config = dict(
    d_expert=128,
    balance_loss=0.000742,
    router_z_loss=0.0001,
    lr_router=0.00105,
    num_key_value_heads=1,
    norm='rmsnorm',
    qk_norm=False,
    attn_scale=0.125,
    tie_word_embeddings=True,
    init='uniform',
    lr_mult_down=1.5,
    final_lr_fraction=0.0,
)
Below are experts of layer 6 (counted from 0) of a mixture-of-experts language model. Rows are named router (the router's row for the expert), down (a neuron's output weights, with its number) and show model dimensions 0-255. Each number is 500 + 50 x the weight over its row's rms, rounded and kept within 0 to 999. Numbers have three digits each.
After each expert's rows: "raises" lists some tokens whose logits its average output raises strongly, later layers aside. This comes from a sample of Wikipedia text that the model never trained on.

# expert 28
router:576523505493483475470548459490447495464423440485494487517632583563497527519497364504558576543569478439542575582584538588528458468522503578516596490450551501500530547498447565551489553516457555459516517498490555488526546557507530490539552592605509565577555476430472409583506526479494401422449541499438436482530489390567480510440499522483535546629574538438502581513504467466501494414458441507437495564576485508473461483509531509467619485536555467548603437469434556554465603519491544416598511586503445425548486501506480525534578497507575420529484578430462533538500509490496503534555520467477513420542491505509462445499558476513463418518527487396564507520558457407424501439451461447471543467420527491491457512439548484476532498467576571522550452516578571539510426430534507
down0:441533463541486449477478474423428517452460496516463550489555551579554504438481542519546549512467567459537446369458557431571486426400542508523457514476456458560508571495571476537464447522506534448407573459500462502429431554501462478353506517405549479555511476506488449542524545398431539464467516526456509503487561490376449550480558490447526454442527547475462425512454455442522450438494549570539498551523550535533504502474501416443482553459480469483413550495479500501556438576483391499372558491534421456523611476634520490481537541532552565547548501412552581556520521431473415543521468527397525505454520441486401450483405514426599437469454489610474487451490511494409501600458488453472536533496526593535485538543505516518472504493408589500510462481541543501440528507483480
down1:583561467497475444511516480543559613504463550500562491561492542484550487446504592468470529547397569452555470528566515480468436498519510552457499447547518473517544522494543570514569489476403550489533457508488413488562520425517558578503517580491560575477546456471568582515521545582465491580595501520576456507501595399508468455463514486365397469598435585540471522512469430468517620514511566510496403481498513466473515464514452471499457514576495429506448456630494557483533533569538410503503541468612540488523469518480464568614496421421507482548497445513497529521539544472546476420487469591529565542512426519555424449500573512498522557406520502542511453405501606463467486538491517386585509548517452515525496524500439509513502502457562561544591485418388475523460522476548538
down2:526426394492527475579443587476530577530572474508510510498491478554526389466457490381564536478552473506519473526494438500447590436454395425531470558489498430451551512550514417436488513511524478566522589516528510466471525475530474494438507511498538438429411492545528507517482464476519615503521451570578468524490459460521458418597528498400413512436529540476562492555559524506407388552482470557528537484475408520606509573534651549534458388565572385452509429490522433471507487511507523494558505520460469440447436503509473504534555499453423573462553477509488519489505466463463350573562475475515492488468523514427577469463589563469492502518476549449467580574532406528527505470377457488584545481546445521567476521577467482520521556430499532437498541539510463460473497484481554
raises: ".", ", ", ". ", "-", "; ", "\n"

# expert 27
router:568455505519537466568592491456474459479455502505474573512532576604483535605486511489540482457508499395477517541545504580549369509451502510491537448408577557508510585505528602505456605556524545518525497458510554514398522527449576541466538554502538531524514585476477493496601522419504537489555472506440463534566485513558480539485504548394575514533542474570533510546526498496507588490478451495479470480498478544515459563523569461413563476577601493512491403519486545549496494513447453449509566549521484473555511362519477488461600481551481453436453519434595588398491551539397477513534526459507450455493501448488494471629528530549499487535521418434569544398573465450468493555467473497486494563479554560400514501457546512382446535498606555427506491544531505482466356511459458
down0:457552510585369503479491508534583504505492476408460607494526419485451438471454538602505491475356520440493518394502511435490498469501502559557506422534485535528473541433468556602492456488505517510434507484499391489548577439518495461447510529547541506524476491526513464601594438448458523520504489508512499523483579468422516552496522489459572384471493586462491496489458517439495579372493451592478560545474509586478464481512511400431525489472534426548433478462477457553550501580496495516404459509528479520520585545514473468502515597524514529475480405482534501549471468491392481500504529531445472665451535442534555506535482542382492399444441530545514466578542556462429501548453471565505581516415472510421560529565519472472464472547377567543509524510525527387539478534522511
down1:524433434543477528562500534543480523478550544488490398534496498471514444421513639418525559569411558501502514556526499569488473477531503613402464469567467556503531510502494579494544450499426516522475498516427446506511391457576494556501530566445532550419553500356499473498556526504542476615495614520552449514546526385555480517507461540464496463659522584469502522553425431423461571456574557567432415428519521537466516469537423477543587590563488492518525467569533597472473429537571491492522531508534474517549506508467488524545510400461480518533492447541525522523577484447480599444418478459532509433411478522538489497444517517537510501466498520412531473482553481486466535541516454402531386580490488557515490397474445549472450591437494590552499536533473550474498479493502553
down2:496443449501575461506433543536550517540538541515549532527527488508551443467464433453538519421543392519467492486446465524475639504423436491549423436437452509441471517493471398488469565516548499497503556496470607429510528501448527425537555460493558463496483421509558485487492451499499557521505413442487566539511454458523453407605580545458462471503522502524559476523589440543505419548522479537428502511500490442592501593537534502548431395553434420438505519502516444487498541466543474461509484576516478474480472537470528488485542494483356631467523522523541484459502539526426475535499448483606511469554468405421525384406518551456449511389523569461481575580571437530476530491368518522500615404515488499482560547547436478497459519466570533386475591518550485429459490468498491
raises: "the ", "a ", "an "

# expert 2
router:523502506534457507482521483511497503425459441501448569449596487552389543610498495510542523511546527449500478607520505500558460532475486488362478450407509569518597502503427479564490511497441579447509483435548547483444524544433525494472499514601497592487516624521488457572581578463509421528489480477418509511553521450555484510466514564531545528599594571545468588543476496515413605502576551495420469456524594504519449495538584489490553537488530521500449477488502526529412454541395429435554528500444496452577425484555490565428638472545437421444516509532464582439482498626483554497580492488479484453566511473469511452549500517478531465536502444507523499466596498482448517472422452535451497578483524560419540620451543505409523541499590544472517484452545570429501445487489501
down0:434614459520508460494468429438491500526537449442532575459551537582501508454459466514490531509442476432470496394576561473540494428469492532595509451444470467500423553444515541544509434527515471382474504465515404492477477467605537480487508465422481446524506521490549549537501452460460555511475434528495447502467630418442469612529584464431526456438504545439489427510485555524514459499480581545466483568493554559523479518523458481414538551450488480542466548456415525513588478552533354520392515540557511559486599476550529491539511544458472568537487456435522477513535560542379501488494540518498558573428534416529424494549512439380562386494414622545491507553519528454444547616431421478528596471453531564513527523543493496554448540526479503491411508491521494561526569462497502
down1:491467518521458514482568519544536606415471460535555462564494441448464482493446597451491547538428513513552488598509468556498442506520490568498514439508535504522514473583548555554444567502439540477548450529490439532517431420574538574474494581488595547447541525391491512573536548602564515617599540538530497523485544446487563542376424538421409390607509491580458517562426434449479578508514590481463467474578469544537475484540499437470509508523415439566548443575602511457511527627521454472529549476533510529529493459501438541544484457536497516598490417569477520551570458464552531465489527563497457494557447478630510519390495495462470558475468489501518489533498592510547488566522516379455562516558453442491551516458485527538508521502461547546522570499467495479409423472522509
down2:538531454529553474502503530515524512527599420476557471383458412604583458493463522476543504459498464508568492450409492483436555419447463472539515449455435509511473537499453410515467517475602553471434451429474556503506510475456548485505459487441475438476525490542552548590541444464515513515539510437493535542465399424492588395538523620402404448466429502511522514540477540437473470510519412550523507485501420468526509537637558534493540373581505461476412446442615509553541533469583512409527511522470435411450431531507445491566517440410413572465522443506582558510460524432424435503515497475542500503553537460415486455480467547502501528516459489415509536519553460501458445485440533532575547484525470489534453573501430558481479423448446445422514531552540509376485553464457473
raises: "al", "ad", "al ", "ac"

# expert 30
router:587521517552433462475585498541528552506507507439418550579532558570507550558483466516478516413493509511526474570564445508592504484509497540454505434493596512509533529575477503521497592494464490545471520434521523516533531551547522558434575516621543584571504588438450383496519570388467426492369539488460500520509583371560479524518484519543568522602517474507543567530434437453498526409451477492494623582552461543490488557535559509381559470532580500559568483521453594548413502533501543450538569474469421445511422421508471588542551536529599467500508516495561527554422521489504433500511462460478468504574477537534530384520436516547517395455469497449451507415558523463416502468494546496389487435438483444476438525460523475435501513452484540480492518558544522544511489472517529
down0:429549432577455522491510434444481475505446447506456688492557483594526504415475500430545565474426567419475470460570499436523478388508518580513501483521484508544533529492501482550509449579526517447464507536515483497447501491513543479519477564464519434584556467543560481542513544468537560443404408438436555461473554468465446523514531454490511564408511553555577508480502441497508488484473530527523453569533510563469492457551543522475523471518567440507474501468485425491521481550442414519408527559566492467511523561606458497544523471425489575489490490517476444530522525407432415629499554486449502559409585490554382503509443462419560421489454522599516517606582511500445598650428487506508463509497540534405550490538526507549486517581387620505473521505526513521482536497528479
down1:495475446519469514560517451577493526430407580484524495519552482455492519528498606436415485563348522422581548548445477538508509441551483547517541445500545531567464497472562563437525479547423491500528466457436447521439493378580499502500448546491604456504567470379477605577537498533496501629600545513528465379547550391501476554509465556466463496591453479501444388537350479371512612515538563496404476477554516492492425495497468473528465553488454465451491388555556535419561505531528530443425518471536496454484463504543537528548494470551447491538473490569428511509609483456472509521470496503478564510485451505572551574484541497538474525429443488462526489501452572535485533519564505397521471520478473482538529496518473484499462544487494518508554525487381474548498563446431507
down2:565463408514506517506404508525521514570558487530471482467500463568504461422461491394558467496531523488525546429453510499523590455395524432558444494452466457502469526498478335461495516524548514456480517477468565533581395507403435497483496537429590540427517547532514478520472470541482529504547463507469580566493489490498493441551479532423448476508491481474576557528496480469429397544532425618475481520421421467533448558618535469468521398598504347449489450515543496444508510476547568477525516531503440466464459498496504539520536508430418588481454447501562541547516540476474421524441536482562472543471448401387577430467479538475506574542434637429541532551474476505483431461436479517548573498500494399560467543499419541454506465454534473469532541543468479422422495498429582
raises: "\n", "l", "; ", ". ", "lin"

# expert 6
router:536522455524402468455650370502561528516477521548394568530604532554473490580527463440485428416589523491553534583449504560570474563434497590518537482466549507488571530602463452517559581502480530538541534480529557526493498579489570578432602567599523501571554536481472499582500475400482496546477518452438521504584484380470547489482499558484552541562495491550505539557459484518552521545466485461473484532496571556497455482559571493440563452472543556563556501465519538613379547470494459511485574536459464469582450515563450538535584461566553432539566489416475461563483466537459481510536491436557548460521435482440489444498439456481521423410531490456456505398480517482441548490458578427534513495470469503471437527465408468437457473478489514484476481573591515547421500484499521
down0:510547441572433476549491479484442455521547494496462551457513421558497460479382525531520562485434560450540482403513524399492470377472490548555462515490448518476517537545612484482459441485519461440469529516512458524566533482535542490428589494404474443607542475507587524484511470448491481513412484422460592490488546442469463538398530513549521445440538532448490501478477519484504487422520562499443478557465498601511483500482484522481487490562547395485455503499500540507531483571529454470401603454480548545472587530611499513586512538513483607561508478460560512568581512482405464525522494512443445564495535437458452503527512505457615450468442578576448465569577478483347515558437466525520556541512511505446529491559544484562484450615362571395487434479530469572533559499561472
down1:461493494585431578478519525533507620411470572514502473486555472541507485491491601481501527511342509475562492573502484602460477503491502562460559442529486528504516579458577549514516544446433437527523513403466500524516439401543569524487441540459587468464541436379546526540496501555536451586520525628507436522474572450526490546389475486496468437605572519501472502492380508451494647522493529538421486500507525512555481534544431423513513557587456497508560389570581512470495468586530463499476494479555556495550534531506525584539544468429470449527480431547568495586525470444457541492530519546528573477525470507613472594427553481482590531400441518468584506441522511478473495607576473441575467507471518487539529485519473444481490573474533528541508513477442545507498523496408497
down2:513522443444531416478476535538538501598558478486491506440542447576526510539546488415575553513547458569544512511394497468420570433480481418484499467504492465564499524511462384517507582520554460482513463534574615417536539488507474549479601442489495491459487445531478538483528561511521468565589444490482550484553397427472425526569464523410466492525458511472543550501500524422467443550503494521479491473506411414526520576562549460485471414587473400405540422464590476466611519470559517500466525588521415442424433529559486487558552483402462540491481507561563514437499534458416521522451520451584534498517485489380524424390459534478562459536474535392532512569459449511479470415460524538574550499533495486475486549545424441543487500468466452452556546541521482434398392468551540
raises: "(", "- ", "and ", "to "

# expert 19
router:520470436537504413496526420427409484512453478410456550480622468551450530509476398556562474495543491467468540593500503477495406544523506578483593421464464479505544513462486490560483564513535622563525506487507471485382504574432584520539540583528524563512581482443472489620517503461395521539492502443518478509519475525502489512493495574453498531536536552504521558550486442517515460458535499539463534559507559493455534525599503491510503473526500480482521443565452530639441580615453497465508577489477456495542451489529437595499535461529474434480495524492485547377489470502491550482539525387396458343532559393515486403513572470499479423504487438423523448423460516512498467464433530524471534447450644533467517561407498512420507484443521544465455489508553494501549537399490562
down0:475603480571485455457464539438424479510486452499504631483554469529515418377451518507540516453361518475447530404500435444551446415443514515526409533504389415510469532509567506474503461577527434454455518527453404462464485492580457483516435538414516546521516523589574504590579443519469550478462492427491550506441548443481495554491558461396547466495512534479475473501473529514591536427492495561531513575466508549527481428507474557474519510444557476478428482503369522473527497549449381511395539492527475555475593467490431511583514591435443558535439488516490581586503507491428538557500514511454487627477487488479409516507518459418495440445506522556569547531547591490450545595402456546558564514483536544475540560483509437504507548547415552492483514502542475523490548538445476
down1:483490469534456518475453488520469594400503584498433465496465430490533528442482612406533487628427570406543515587506510553396498482625549521440566496541425477478549538432511561501462442557503561496460475475493420489427508454531542537534502548548541565504557509410501486528568517533524462574562523585556443462437598486520521553474457466451489498605535571481535531554415472365464577455453582479494518463539495462484497471509402466503476519551488497474569342586535549510481455584540524490496452491461559500541531549549474478578457480514451509520519387492451438464538439461556569492417545519474465494520434567466495568491536458540553527500472542496496448514491627466525518614527494447519487475544427410467575512522465400487488554529473584528469488529425520485473512478508593
down2:541500386477559506520442561476434516520571417481555492482506448659541531514471456409492528435507393509529519458433496403466552504480437475468502549469464456572494480533390392476529514456465509554545461520512557462490493487525468558501570475465536522375452495538596490491480467488547542510558443503527534540507435483406520509575485511426403484428468506495660436523499522479455433529566433539437438462553497538529475565567509528560455499606516421455435503550510421438555475437532488460506512531539452449506447563515474530473499467471454552552454501524507498492415529459485416504536476419520542419513572442432553447434575563475470565523460589405525491543528410506521443467443483507559527536528427479457465513475390461466508468471559455392506519537500493342477567557511533
raises: "; ", "-", ", ", ": ", "—", ". "

# expert 26
router:431509445558488448482570508421470490509509477519345533509605511510490538556506446480569485503577550499464442615558488480519470492513460529483505498529528591555461566489475552576412539629456595545558483466491554506492515562497538562463514535558492552539473604480468499558501532483460476550442518498379517519522453367577496484474571529480558549647562548469456484632535494500463632479470454450443547575561568501510500567516533511489539484545518464617541477472474500540411529536488451557615490535412463482478451534516472546437534524591521458467583486478484500517446605586496463560440423536441563439552513479542473473548571548470470433483433456450508556460560527484439563505443565470475455537451524512496554506438530504444512467552532488461526396506531441432475452473452480
down0:450539423515491502501382437439469451564534479502465574489525474556483467452443555492529580433412518461554483438621579499508457411466517542581486485477426464511487535521510509488534454540465496433427490477551397523455496408477512442430526557454564432513515474455484578565471456459464514460424405409463457450453532465450481568563515491429526451491526498564472520482420420505504544471525519566504495541465490597482500498519466455477497542502532407542421503492472508537594419597558433550344424453548497485547541510648558472523524452520499561477499478491529462595482601489428492558478503503487521603454488473525428559513468482419502450548420500549525467587478582499395569551405492454569555572472521563448523537527548489556492472566437547538498555527582508539501513461467418
down1:524472374518483529481511521531484578480506602555471594573591456516478462422474597486554611533399500529578503558474555562471505559510477532477497484523508517527534535496460556519531552544476509532478494443498431471553536417584594491524434545582587495551615469390494533587475539526562478605544548503488520463482571412434444541455527556457450464606503559512473571473413413476479617460484513533497413445494518585458523483571464442516640516516419459493524425546573567436466478593519519491534562443546487497547488398553503461563505466503490499457471486460499559550568524476487544494431515495522519534470443458523453493518466468492493511433443509497473475474484549406537600607571540454556421518489470461596539498492483464517474572460479570590517517462505480561501521416561540
down2:468465461476484520509427525512508482494538480465502472437476442560511553469521569441524434477504491505502478477498475522420540464466444400560479481468428418509518512473512311496526510524571444505482471464486521464528522516469497430390492468451491457459446534523511534524509445546585528476562437463493482541452395469504466435570469551471540493458518490468551492492585514474365396442522437578592438523469408458498541575536563561459459394555484349460471481449463457468550496419518550494492498600502481472481508531506448527561506435451468484525447452452623558513523525513478445546510446539505477450484493523471571418440515534468469588532510556433527577560448421548433498417392500477567544469520467424531524493489459432461541493513524426386472589513565522417465437532388630
raises: ", ", "-", ". ", "."

# expert 22
router:566463468462525474440540487416410481462420481564493526526635557492462512533411326495479564487562526536519465629521489476507488553479516491546610453491547466513525530500470538580452592455421537584463539423542466563487534488459541521506557633581581592515529538530440463516560499495518481520403522468429443525499496452566465510488406617521468547603578494498488526509551439511465546463536517493449529534622545483495457508488500534511596521480539475499496510467513566517487488548490450553555532498430452434531483432563408560466531450593533399519547530459524500528459436460454526562515491548446470486537503422463466460518561469444449455384510441489517511475546543394431527497470520554522521532405489545411484609470516437441520524536529496480498447499546555508539419410550515
down0:431557489507436537530441432451453514524522427441510555477502481561476494502443476490554506507415492404531503418519452428498441409495510545569522429457464440572488560523484500498482418596475556459500526533524466478505490485538517489491554460452536494613534543497459504529532483491493509499473509412519517442453538472468448599445511495429526430471481536478520477460397528526483530468485530589545545565482575566523467477530495480446508453477512510462438483509360564463434458585514351571380518484515540494503632544666465528573563532534534602572451498444540529656461495509392478524430468489503588570455507498489446457515514453462576444432445514567516544539482512480452612596511485521522552540503491551569555586551577478566487518495400550533503487573571506523497560504487502
down1:476543475543472549557409494592560515471525536538552517532561468448532494453468596446495511603410492495533478508485481556507516499523440628499497492545558523483634522512510562495508528559459500492534480474470484508497448421567484563515446553600643528562620527393466536513539511510517491643563556573546514406493584477504551527418469432418468420613452554520490433557471453497447580469466553495391528467511557486545499535511498440439549541575459472526452456534536495452517535546543488500486593435589509487553536592530451566536498428512473466569404486503485541584506479517472491471521602490477577548514499532558519540414552411531515526460453532514550489491397570496527520612506518422509463473509442435476472501532490493532539518509554562536606485469420539505455569466519574
down2:433509482467478467448458518471448567500550454483572469516447532543515423456497482455529525470522478488599525517412541455410595477453506484548480521470442451550460569523461372467504463507584557501480475480462561509461506451486479464508516462463515524480469427457548549472508469443537547560583469481571536576469484441520495397565520526461470500511535483528579508523454491421485446497510394490466491422527442491574472573566580491485479394577525401522464465451599445424436463433472467456474511579528377451394479507552465570488543452380472637439467556560496533436497486461448446585445485469542514466543520486408583392425487478487422560564494615468484575547509433452524545495456498475511570435578408472545486486536509443464539487466553492430530548520465524368469503507459446
raises: ". ", "-", ", ", "."

# expert 0
router:451555501475412432570524427438561478539468418482435488487607466539466457512443452531497530473528534449529549601498463432562458573478551624443542499415505528538547503452479540545385495519513555534519432507502474512378507511430507518525589566526504538522491537434541478493579550485484484491510525488471490526579528445514460502437525589402493558544632537443516546573435395517512561505472472563469486502564524605521461554604576506438594515607475441518503454470499571562505521486432524487475496561440425498478465478515445473435542491567431405466468431560465533537514507556450546588536501416495539406421487526468469477565485468552447488414468402456528562455576525467506511496487552450509455488387513560445504543454487537458515556382571499432527455501497480549484390487499514
down0:383492493492526436524472495467464510499488506464454543475555479577507474443448602506468505435429563477458513385498495483496490400426496564543550551500462474468497530487512528533491441503525475511518460453493388469521461434513519468438501526398441486542522422499520444545601488473513537491506496435496508495507503498427473509525550505464556464468535559518564541511482513489508572383479485536570560536558522546548475511500523493436583543485495442511434455486476608449536467565480377529358550511556495496574573522588412452508531516467451541472429417471526464553483520529452411630425547502417514566403544461527493534511482464399505468450388569656562495568495493493363442571517450528434571526582479570460600489498500483519530440501388461576474499511563443544456484472451511
down1:556475464543551539487483465536504567402467568476513513593497436551487431449506591548453518528357523516476535618491530524541446498506518488458532436501461603508495509526519512496571514565462583471534451483490413505476489459601519483526484631479641520529509477432485486451549491589559468654529532548525466432534523458523542487499492531464456487662463499518532528455467484489511650548536473408508430484562584526540472497491447441448561560501485501470456408593584535475492550567598456461526509432568463505524491504551515500538431523491462510529410445555531524486629506534486543455447533541485531542480530543557475426475573515459578526463510523425531457468430566449472551567509516478523465439509483451517564526550524546499528537513421580500560514527390512502416491422553564
down2:474516429509546503556469587529594544569605478448531540468481481623566441439521483460506497462515397519543483474469495511437538453451437437544456522421441491507513518573464405477484559460562471472489521502468701403455501477520410490434534471402524494473475545502510430492483480533564461487579475495506512480473419433501520535545484530328472453544478502488568483508501568438534432519523450581422464474490451444492514595536520461458465463618446456435388474441550433469502545420520542509501512586486372478421451555423484489553525496415507544429515498576526563459453507480424464498483471459557518497500507506447489479483478533526510529521524610421482527603522415481418419481429508510525580450515488477515520509499446492529513521481483507446551552523490509400430457585513563
raises: ". ", ", ", "and ", "("

# expert 17
router:497510426498473505554570492472516500518498442597465506397596527514460510491476453483625544536514555472566517608528465508575485563521508495532586459493490500564486481550507497529458523606514624444503501460557560539510469521539489565500591578608472484525506495462517490541571507419444469447549479498342469512597578494549439594437515630514454579594627514543516569517430510578494537461494450508502491569609575514435435505524524478478606461538521448502494446536512533539472582538446570487635503531483435408569449428543535559493490448565494440501525556483545523468491464517478508576519480547406571484509500511491483516460537505446480466462476455500538457507611490412459558524441455535450484567456527549421542531437478454461458495537526533440500477542563578442535469479553525
down0:410526445544487471505495409461466532553456473455493497517541492590548501414391508455553496478467520453454491449492480455517498370527513529603437507535462447497463583524531493492493459563448455414441449463468424479469542487503520420478543518482542509512527500494488559527543507500547537478491488465467533484545521517466403574429561465453518515482511585501508513515519469543489509457527530547544556587439542602482501502515475521502474572524548392472443445455447492417586502638505335497363503525525484527548533583625496527576517524524455577516474454484576561628492566518389459546490513563499465573486485460515495485516437501382533480456492544610491458512491533465459560613454488473485519541489564630486553594565588486475556514540371532542484473473540534554539558460464508
down1:542462439554453514461523517564546582550481565519487468516557388496508450433455554450433584563377445486523468531513524560534517481542522490470504449514455517489594500521600505491555472463426554455493446462436438474536491418536563626459530508539548493516601445381568573491548576514542438639555532511543444465489539431507561519483487519434512436587510541541475453531512460418492702465546532485542505490546543506545506453522464448463605564585462460538493404576630541485482497565554506524536599515523545474508503505495463608530465470462463473513489510503508503519664475507526542472469541581462546524445493518554473516440493545476513529434527516508533482438449550500548483508506488410539457528460475511512488493491538477603597505481519581496559530478422584554456490473483558
down2:444460481526528443490458521564549588522480484467528524462516468567507384445466482467554487508503416480497515448458512475443559412494532469499512484448430460535490435558512367510529595554540538568451501502510539433500476493469467475476514459482523428430447530443531515541466514536615511554575494421541528577482454428561543438545504523422504436522504487498590490574520496476446402557455436578515429533379479481547515573599546528440478405508501446456523489416491486438493498404600509511462526612480523532401420548509512506531542486393453609467464514495426606495531502483413430578518487496537472495578497477401529391448587538481453521477485556471520646551564425482538446543484506524533606457534508482463481501507441459452491423513523522493547582480513485418458586466505488
raises: ", ", ". ", ".", "-", "; ", "\n"

# expert 21
router:545474482469476478464534547395468499524440503482434498446532522572513459495443480478481556449463509449478546632531497494594487541472510519514585497514555560568540440463431511537447562546513484471539580471589444542465469536489585540538592546589472552567584533529409476573490502434425456505450489491439432556499479493522432560482446599507476538614579500542534543612486497504515470493553523455418487553551609472528474571552529450466549400545551554545458444476447564601428486568549546475478474516426476482588528415542383494523495528563503456482525493437510530472431492525494589612586494523413468432485528513514443478576496440461537488385476436464480503422509469492482499505435473533502455546472437505379467570468496543505459450498610520442503522608516541498504545483608507
down0:463568434549484449548442442457498537550512461499455592431461528577468530467497524593597500493437500481489469393546529374498477372489518518570493501469456440493514534536567521483519425640502499465478496533465461513425465437483540445443515523420505566584445487466515556604545559444532474526501485402440535493460523497457520574520497466410558462462551538490491482470492483550521491460470575575524437580530567611541606465510553455518562498426539439496516557561481467549507451592595358488401459502566478475548550552538486442489531541444514506507497414475532546633568548534451493603509560527428529579456524473507475479483509504432514494479446534502472478567519478482432538578465404479535557529473538492486591508485604463519490478512350554524491486534560451496508495493430511
down1:481506521509459546539483507586486525460476567532518531574561543567508483480475626588478612582346513445554488569516520529466529485507563522443453417625498502482533514510525534477516477536440514535574422528455430511516490396523548580513508587458584558516541444464546515482513513551544526597493561556562474473576535447476456589451412475445406499614547508468566460502418457399506653503592492495455465455525591500504469511573391441492548517506419447426461450586559492470444497581535488545473570501512479450495458524525496567613533489471460524503466492494490548580513502511520516447485541511478544534487463501564532489519553505451538523462496502450578525542429643507443544613562455468502423532502494448526530514468548510478415548468508535507525563450445554522437541494530552
down2:581463409568504486525488523490492515538570459543536489445478512609494397479425528468517553458558493509543496504438549476501639435492506447550449410451475465424464425487425338492554530523588494538468546487514544470527507500434502510513493519408584517422464479503449529472545474487539521473516577511523492539479450401451461447560563520395439517497504478547567508509498529447521494577511482597597458558466442500491470558645578540521520437511510390400530523489567436487557524449533520496501561525509505531445490517542526562508543563433461550480474529514526546489442534464452481538439429421552563499510502427382520337406518515468467556506451529440411520508452424524469458479383446505550534461450488446489445470540488497555516432437481470538535541466511465384441443505504558
raises: "es ", ", ", "-", ". ", ":", "es"

# expert 29
router:496476465564494427514613498427483451522470429506512496479608535481469534519522407527549525544541520532479479595461479559532464531464510566477577428502488501556531532570500537552437513486585568476495479429517514445481514543498546512458615597536514513497515496455403516483536533488473464523432461533436424580505436419526465478493407570577516545621555433565475503608501476429445519489492574541455617547592506489446462504542542491527588453542578471551568502531515521601441567534424560554521587500470433505531451526582480516461574486555561421512516456371526573450470528567465506561543517461453489398527581388488494508494537472476526479519542446466594517399564531480519515485497498544504471558415554589463489562431537495460516494563574523423493466536524545518499470373512552
down0:427531474519532473513455491457458473514553490437421537472544469664443448454406505540475512431418494493485435453536506478539482390472461593501506437473425488519492624456571444526558397555475465462433504465500425476564480538499497520496500577432526540575519480465503528537498506474484518517510574512420483446562528485452450544474593519476551477418470530564488484483450540478543504483507522547498510596515489614543548501497435450454529540440473412472465494538416579490609464577458373527411506528550483479596552587581521409572560495541526541511418470477593512541564440462428405523525498573501539542483501477544421526548586533381577488463436551597452508541549524491445524556476511494455559644484486485523505572482551452529466468547405534528487506480512559544482536506473491
down1:525436451504472617576484504574510638414482542522535491562501413573453539439425561444463532551395538466477463580469440507482522493553496566458511467466499563506568478514474583484525528516390508478554478499461431519525464388583508484482458534485607541508545442437473562496510520584527505654613432568507434480460470439575466530493486409456503450592514545486537469530423480452476592425512553498452458475573466528482459536495429535477554532475448413459545425577592548481533525579607481504536537453513474474513573508508510469604506431536505497487460496522495568460560492470487522459435450520487537597511431528480514499477496457443531511476478520523445463469484561461487496605536507439578524525514530529602562528467413557526504559521547570537571520492398484462456542401542571
down2:493469455446523464528428552501540544548510439476519531455423464551543405514494456496538537493471505540509438468480549496438554445416436452485545463387496443530506502633430482496549581480551449581482470548467563471484506535516493457421527482527509488425479521425516549540531504539556555581569530459601481505502424415543492409547447550394384471469464496450532531527478482504477390533519445575525417450438519472502459576574590480516451433599502421437511456460514427474624454528523479441550477542552534415495473502564468552502478522453459544475488484541586526451441453420416412555533498421503534482520507499430521339439468554470425523511499568499497552551525451539502474457372530526543625468491450490498544526464438457438454529425546547499464501560500461396487526491504471
raises: "-", ". ", ", ", "ic ", "\n"